Below are experts of layer 2 (counted from 0) of a mixture-of-experts language model. Rows are named router (the router's row for the expert), gate (a neuron's input weights, with its number), up (a neuron's input weights, with its number), down (a neuron's output weights, with its number) and show model dimensions 0-159. Each number is 50 + 12 x the weight over its row's rms, rounded and kept within 0 to 99.
After each expert's rows: a language model's description of what the expert responds to; "gets" lists some tokens that make up at least twice as much of what it gets as of all text. This comes from a sample of Wikipedia text that the model never trained on. Tokens count by the router's weight.

# expert 44
router:45 53 38 75 35 68 33 38 46 45 44 60 48 52 55 52 46 32 35 41 60 47 46 56 42 74 63 60 49 55 44 41 56 56 43 31 36 41 36 64 27 49 48 51 41 53 45 28 45 42 28 67 75 45 50 53 68 41 45 33 46 50 49 34 57 66 39 53 58 52 75 60 43 36 53 71 52 61 47 54 54 39 53 58 46 36 46 45 41 73 42 26 60 58 57 56 66 53 55 47 36 49 63 52 56 35 63 63 53 41 44 52 63 63 82 53 52 46 36 41 51 31 55 43 56 90 35 39 22 48 57 62 30 68 35 64 38 33 54 27 46 25 56 34 40 52 54 53 64 51 43 52 59 44 56 43 61 59 53 50
gate0:44 37 57 40 48 50 51 57 47 41 52 54 58 49 46 10 39 47 56 56 56 37 70 54 50 47 35 45 45 52 58 37 49 49 58 52 44 38 35 48 59 48 51 58 51 55 69 49 63 67 50 53 42 57 65 30 59 32 53 49 41 55 27 32 39 42 49 52 45 58 58 53 55 32 50 29 61 68 31 64 40 31 53 57 57 27 35 53 43 60 47 54 56 37 57 67 42 57 29 49 66 48 64 54 57 76 60 26 50 61 32 31 55 62 39 65 55 32 39 40 27 31 44 41 44 59 35 29 64 41 72 67 40 44 63 39 21 44 86 51 47 45 54 56 44 59 67 66 64 50 48 59 63 58 32 39 41 52 40 40
up0:49 44 66 48 54 48 58 58 59 27 51 56 49 45 52 47 58 56 58 41 55 41 57 57 46 44 38 23 41 55 45 50 44 47 57 34 44 36 37 46 53 46 53 33 53 65 57 60 34 48 41 49 47 57 55 32 65 42 41 31 41 55 21 51 42 63 46 38 43 55 58 49 53 37 25 22 52 61 40 47 32 09 58 43 69 46 45 45 49 60 61 41 47 48 70 57 54 50 44 53 95 51 56 71 63 72 48 31 53 48 50 33 34 61 54 43 56 56 31 42 51 49 49 43 54 63 37 31 58 51 72 51 46 38 36 32 40 56 61 37 47 41 55 49 31 51 60 60 27 66 49 59 63 40 38 18 35 65 38 50
down0:32 47 42 64 56 44 52 33 63 48 61 31 57 65 58 37 49 43 63 71 44 62 46 38 57 39 45 44 47 38 58 61 42 55 19 65 48 51 41 46 45 60 28 41 37 60 40 48 60 52 44 39 66 63 53 54 44 63 63 71 47 38 35 74 59 52 59 52 58 27 50 74 58 51 37 48 58 38 66 14 73 60 70 81 39 42 58 65 51 55 49 61 57 49 41 57 45 56 51 65 37 24 49 51 45 32 52 37 66 40 58 31 61 49 68 67 56 53 44 58 55 43 42 41 50 49 57 55 49 44 22 27 54 53 63 56 39 43 48 44 41 60 46 45 55 41 28 40 61 75 62 47 55 71 44 61 52 33 33 53
Description: Middle pieces of ordinary words after a prefix or first syllable, such as app in reappointed, air in impaired, ub, ject, clus, ace.
gets: "ub", "op", "it", "ut", "air", "od"

# expert 62
router:34 38 48 37 63 58 65 39 21 52 58 56 38 42 47 47 59 64 58 39 36 40 35 49 27 54 43 49 57 41 55 70 48 43 20 50 47 38 55 54 56 35 53 67 29 49 40 41 42 42 36 63 53 55 59 50 44 44 65 48 51 51 49 43 44 72 46 51 54 34 68 78 46 34 45 51 42 37 27 52 66 36 56 47 68 29 45 58 57 58 64 23 61 35 85 52 58 53 47 44 49 42 46 48 25 32 70 46 55 49 45 66 49 64 51 59 41 54 44 61 59 39 44 35 55 71 48 31 50 51 70 55 31 39 40 51 46 61 73 52 35 46 48 67 58 51 43 46 55 40 41 60 66 57 42 69 49 24 59 72
gate4:57 51 72 58 30 56 66 47 41 44 61 50 49 22 52 62 25 58 69 48 47 56 35 45 72 53 33 54 56 50 36 61 56 35 54 50 63 48 67 44 57 54 55 37 50 56 60 57 51 57 73 62 55 52 62 43 49 65 45 66 45 48 52 74 51 40 55 50 51 42 63 55 69 60 59 58 44 30 28 56 70 60 62 52 62 34 59 67 59 40 55 54 52 37 71 46 68 44 50 50 55 31 43 59 33 52 80 53 61 62 48 48 37 63 34 49 49 62 47 45 62 75 43 52 47 32 37 45 43 33 41 54 53 41 30 40 46 55 27 41 41 34 52 44 61 40 49 57 51 52 36 30 59 32 50 86 40 64 80 66
up4:37 51 50 71 22 55 52 35 27 49 55 48 47 34 56 58 33 60 67 45 41 61 40 54 57 50 39 51 58 61 41 61 53 40 35 56 44 51 67 57 48 59 53 44 51 47 77 50 37 44 67 51 47 42 52 52 47 56 54 72 35 63 64 60 41 43 56 32 35 40 66 63 75 62 52 56 51 42 15 53 68 40 62 57 74 46 56 65 50 41 48 54 43 32 76 61 52 31 39 41 44 35 42 47 34 51 59 58 51 63 47 46 29 55 54 70 33 64 51 39 45 66 30 61 50 34 47 40 40 37 50 64 56 40 28 69 32 48 35 53 37 39 59 51 62 55 55 54 37 55 46 27 57 29 53 68 37 49 66 77
down4:53 29 57 59 75 45 51 55 40 35 56 60 49 72 33 52 62 74 45 38 48 46 49 38 50 40 61 51 35 58 56 71 36 53 53 40 65 45 50 53 55 38 49 32 41 59 59 46 55 18 53 65 60 55 26 42 48 31 55 54 69 50 52 58 24 51 66 47 59 72 62 46 44 49 66 35 45 68 51 52 56 39 35 46 36 37 40 43 50 69 58 48 27 50 34 45 49 51 44 50 32 56 47 56 65 52 46 53 65 44 45 58 56 61 46 52 42 52 34 37 28 52 46 57 32 82 42 45 23 47 61 37 47 57 31 62 32 72 61 56 33 46 43 62 35 54 41 68 51 35 67 49 50 57 49 34 67 52 17 56
Description: Inner pieces like am, il, om, em, ic inside longer words and names, such as tsunami, taxonomy, sterilizers, Cerambycidae, Pritam.
gets: "am", "il", "om", "ol", "c", "em"

# expert 49
router:58 46 68 65 46 63 35 51 53 45 40 66 28 46 63 56 42 53 66 38 63 53 71 46 63 49 61 56 36 42 68 43 44 33 49 60 63 50 38 43 33 36 50 45 49 49 43 55 54 50 73 36 60 44 60 60 54 52 42 40 72 66 51 46 55 45 37 34 58 57 39 63 55 47 58 34 49 54 59 24 39 49 42 59 80 34 58 54 65 48 61 38 62 52 56 34 56 41 63 39 57 59 62 10 56 12 40 50 43 42 60 52 62 44 52 56 47 53 34 38 58 51 64 46 69 25 39 62 35 52 38 43 53 54 28 60 73 54 55 39 51 41 37 62 54 55 38 57 32 55 84 67 63 57 50 46 43 66 45 44
gate4:62 46 40 57 67 49 27 47 60 53 61 60 14 34 45 35 53 47 51 50 58 56 47 54 31 35 57 42 51 54 47 37 49 69 15 36 50 67 35 11 38 28 49 55 48 34 54 64 59 62 46 47 50 51 53 76 41 53 59 51 65 49 62 30 55 59 60 52 39 54 44 58 52 53 49 48 43 58 64 49 57 68 35 41 52 45 38 75 42 56 47 32 62 43 50 41 66 60 45 52 39 19 70 29 48 52 53 57 29 63 50 60 43 52 48 57 65 57 60 55 49 62 67 66 45 40 53 38 27 53 68 49 61 56 47 61 37 51 60 46 44 55 64 56 62 38 35 56 22 26 58 41 48 35 59 47 56 59 48 34
up4:39 59 56 33 29 45 70 44 52 45 39 40 92 62 53 59 43 63 54 40 41 50 46 49 70 62 41 55 52 47 50 67 57 34 72 66 42 45 66 75 65 76 63 50 48 70 49 43 43 35 49 57 47 44 52 35 55 56 45 49 31 50 33 66 49 36 35 62 52 45 56 36 55 49 39 61 52 40 30 59 47 50 66 47 53 58 65 23 60 46 51 64 43 45 60 60 27 38 55 55 47 81 30 70 53 52 49 49 64 35 46 45 59 56 45 43 37 47 47 35 46 38 40 27 48 51 49 53 76 48 27 59 42 50 58 34 59 48 59 48 40 47 35 32 55 57 65 43 60 76 36 53 54 69 41 47 59 35 62 65
down4:75 59 46 33 41 71 51 45 63 53 60 61 40 26 42 44 42 32 56 31 48 48 60 58 48 28 51 60 41 60 37 58 48 78 45 47 27 25 39 46 38 51 32 33 40 22 37 45 39 59 69 32 37 36 41 61 55 27 60 43 48 32 44 56 50 65 50 68 46 48 49 62 47 47 53 40 35 44 37 46 52 70 53 46 55 48 40 35 58 61 16 44 64 57 60 50 47 44 52 59 62 27 47 42 67 58 55 61 55 60 33 57 51 60 46 60 42 39 50 58 40 44 47 75 47 44 47 45 39 42 59 73 36 57 53 52 66 50 62 58 58 65 58 69 57 27 37 51 43 30 76 47 39 52 49 43 72 49 49 62
Description: Words and prepositions in sports schedules and result tables, such as "vs.", "at" in week headings, Loss, hold, Record.
gets: " for", " as", " at", "',", "; ", " than"

# expert 12
router:58 62 53 31 50 69 57 45 42 41 46 28 55 52 64 43 61 39 55 36 38 88 56 22 48 34 28 36 33 52 53 48 38 52 42 37 51 34 43 59 73 35 37 69 55 38 53 53 40 49 55 39 61 34 51 44 73 50 44 55 67 58 55 54 51 45 67 55 64 67 41 45 52 63 45 48 61 66 41 60 57 29 78 62 61 44 58 41 53 50 54 44 38 52 49 72 58 67 39 43 45 57 58 30 72 47 57 52 59 53 28 49 45 51 46 50 04 43 37 72 37 40 36 49 67 51 55 70 34 46 38 48 53 49 45 51 47 57 60 52 61 56 62 53 54 41 45 33 60 56 59 64 50 42 46 43 30 51 61 74
gate0:48 35 45 49 49 53 39 62 53 39 58 42 52 71 43 77 45 60 50 34 44 30 63 40 43 62 68 31 50 67 35 41 52 42 39 50 41 42 53 56 34 45 68 44 50 36 31 48 74 66 31 54 38 64 34 64 54 76 53 53 61 30 46 61 46 46 53 40 66 43 40 34 56 44 48 35 63 43 50 50 32 64 62 68 76 51 51 53 34 62 60 52 29 44 26 56 74 59 46 58 69 20 59 51 55 36 40 61 42 43 63 43 49 54 33 37 47 45 49 47 54 61 36 37 52 46 58 49 24 41 65 47 58 65 72 62 47 47 66 41 51 57 50 53 40 35 66 34 56 27 80 47 40 50 40 60 52 53 44 56
up0:56 35 60 48 28 51 66 57 34 39 48 66 57 46 64 39 45 58 45 56 46 71 45 54 66 54 58 48 34 25 55 56 59 39 60 58 62 68 49 43 48 46 43 77 45 37 61 63 55 19 32 53 52 51 47 46 34 50 58 36 60 37 66 23 53 60 63 42 46 46 41 44 63 60 53 34 55 44 59 68 37 64 48 65 75 54 60 32 45 44 51 40 21 31 15 55 60 52 53 57 25 46 68 44 44 52 16 51 40 54 52 56 69 47 63 50 51 50 49 51 63 43 50 51 66 63 36 33 53 42 38 37 47 38 30 25 44 48 44 47 56 74 47 54 41 53 44 59 44 73 38 52 41 53 47 47 49 37 35 53
down0:72 46 65 44 38 49 67 47 50 48 32 58 34 39 80 32 50 61 45 66 43 58 44 60 61 56 61 50 39 26 49 55 85 44 60 54 52 42 58 36 46 53 52 67 38 41 53 49 61 37 37 46 44 50 65 56 35 52 49 24 54 36 67 35 45 43 34 53 53 55 34 39 60 44 39 32 38 43 59 64 45 55 39 59 69 54 50 47 55 47 40 37 41 33 29 53 53 59 66 39 33 51 56 57 45 51 22 38 37 69 45 61 53 48 61 81 44 62 48 60 55 35 71 66 56 49 23 41 48 37 52 32 46 33 36 13 56 52 46 44 40 57 64 55 31 48 50 59 30 63 46 58 56 54 42 49 57 41 46 49
Description: The word "the", often merged with a preceding preposition or verb ending, as in "of the", "in the", "to improve the".
gets: " the", " of the", " in the", " for the", " to the", " on the"

# expert 10
router:48 57 52 38 27 42 50 55 26 67 52 63 51 31 53 38 44 36 37 34 35 57 42 52 50 65 69 66 52 35 39 32 43 36 54 46 68 54 66 55 66 48 50 60 61 57 68 43 49 39 32 45 66 47 42 42 49 47 59 24 62 57 63 46 39 61 64 73 62 53 52 51 58 38 33 38 52 41 51 34 50 62 66 47 50 26 38 59 59 42 41 36 39 45 35 53 55 36 59 79 37 55 54 65 52 24 55 42 48 48 50 60 56 60 68 25 62 48 47 56 58 40 58 58 48 77 68 61 62 59 67 49 37 71 37 65 36 69 66 44 61 52 44 34 50 44 71 41 57 50 67 61 41 43 56 48 63 22 57 43
gate1:48 42 32 57 49 53 57 55 44 53 59 38 50 92 36 42 53 47 42 47 40 40 47 54 41 46 56 66 53 71 54 32 51 65 62 58 35 57 49 50 50 55 54 50 62 60 27 87 49 47 45 49 56 48 50 57 50 60 34 49 37 80 30 44 35 36 73 54 57 45 73 44 63 28 48 64 33 44 60 55 44 52 58 51 46 53 60 63 52 60 25 29 48 52 40 58 52 21 59 43 35 33 41 31 59 60 29 53 39 48 30 48 54 41 46 44 69 42 43 79 66 41 27 47 42 60 42 57 49 45 39 59 45 47 52 45 41 43 51 37 35 61 62 34 50 39 53 66 50 42 30 31 53 49 56 28 53 36 40 43
up1:44 43 38 59 44 57 67 52 45 56 59 47 50 83 42 35 45 49 30 57 46 44 39 57 29 52 72 60 46 59 65 39 55 56 71 47 34 56 50 57 42 54 52 59 64 59 24 71 54 43 37 55 65 51 48 58 49 64 44 69 42 68 27 36 35 44 72 45 66 50 59 42 61 35 48 58 30 44 63 62 49 55 55 38 46 59 60 50 62 61 26 40 54 50 39 59 54 24 76 56 36 32 33 45 58 59 30 43 38 47 28 54 40 47 46 48 60 42 40 61 59 51 45 47 39 59 33 55 59 41 48 57 35 48 66 54 36 43 47 25 38 81 58 36 46 41 59 59 43 39 32 25 58 46 57 34 67 31 47 60
down1:42 58 45 50 43 44 41 45 56 36 47 24 51 58 49 22 58 60 25 34 55 46 69 58 45 55 41 58 42 42 60 60 41 50 43 33 36 77 42 52 44 61 46 53 15 53 45 39 69 52 49 36 37 62 43 52 42 63 37 41 43 70 49 41 45 37 61 35 50 55 32 83 62 37 65 41 47 38 53 34 45 60 45 28 67 61 41 54 46 59 80 54 45 68 31 43 59 47 67 47 41 41 31 38 57 70 42 46 47 51 48 48 57 50 42 52 61 54 50 61 46 25 63 56 53 27 61 47 67 21 50 57 46 72 59 49 64 65 42 57 49 40 31 46 47 45 53 56 34 58 63 65 48 37 68 62 38 57 54 59
Description: Opening pieces of lowercase words after the, to, of, mostly Latin prefixes like ex, con, res, prov, e.g. ex-ists, ins-urance, prom-ises.
gets: " d", " f", " con", " ex", " c", " ass"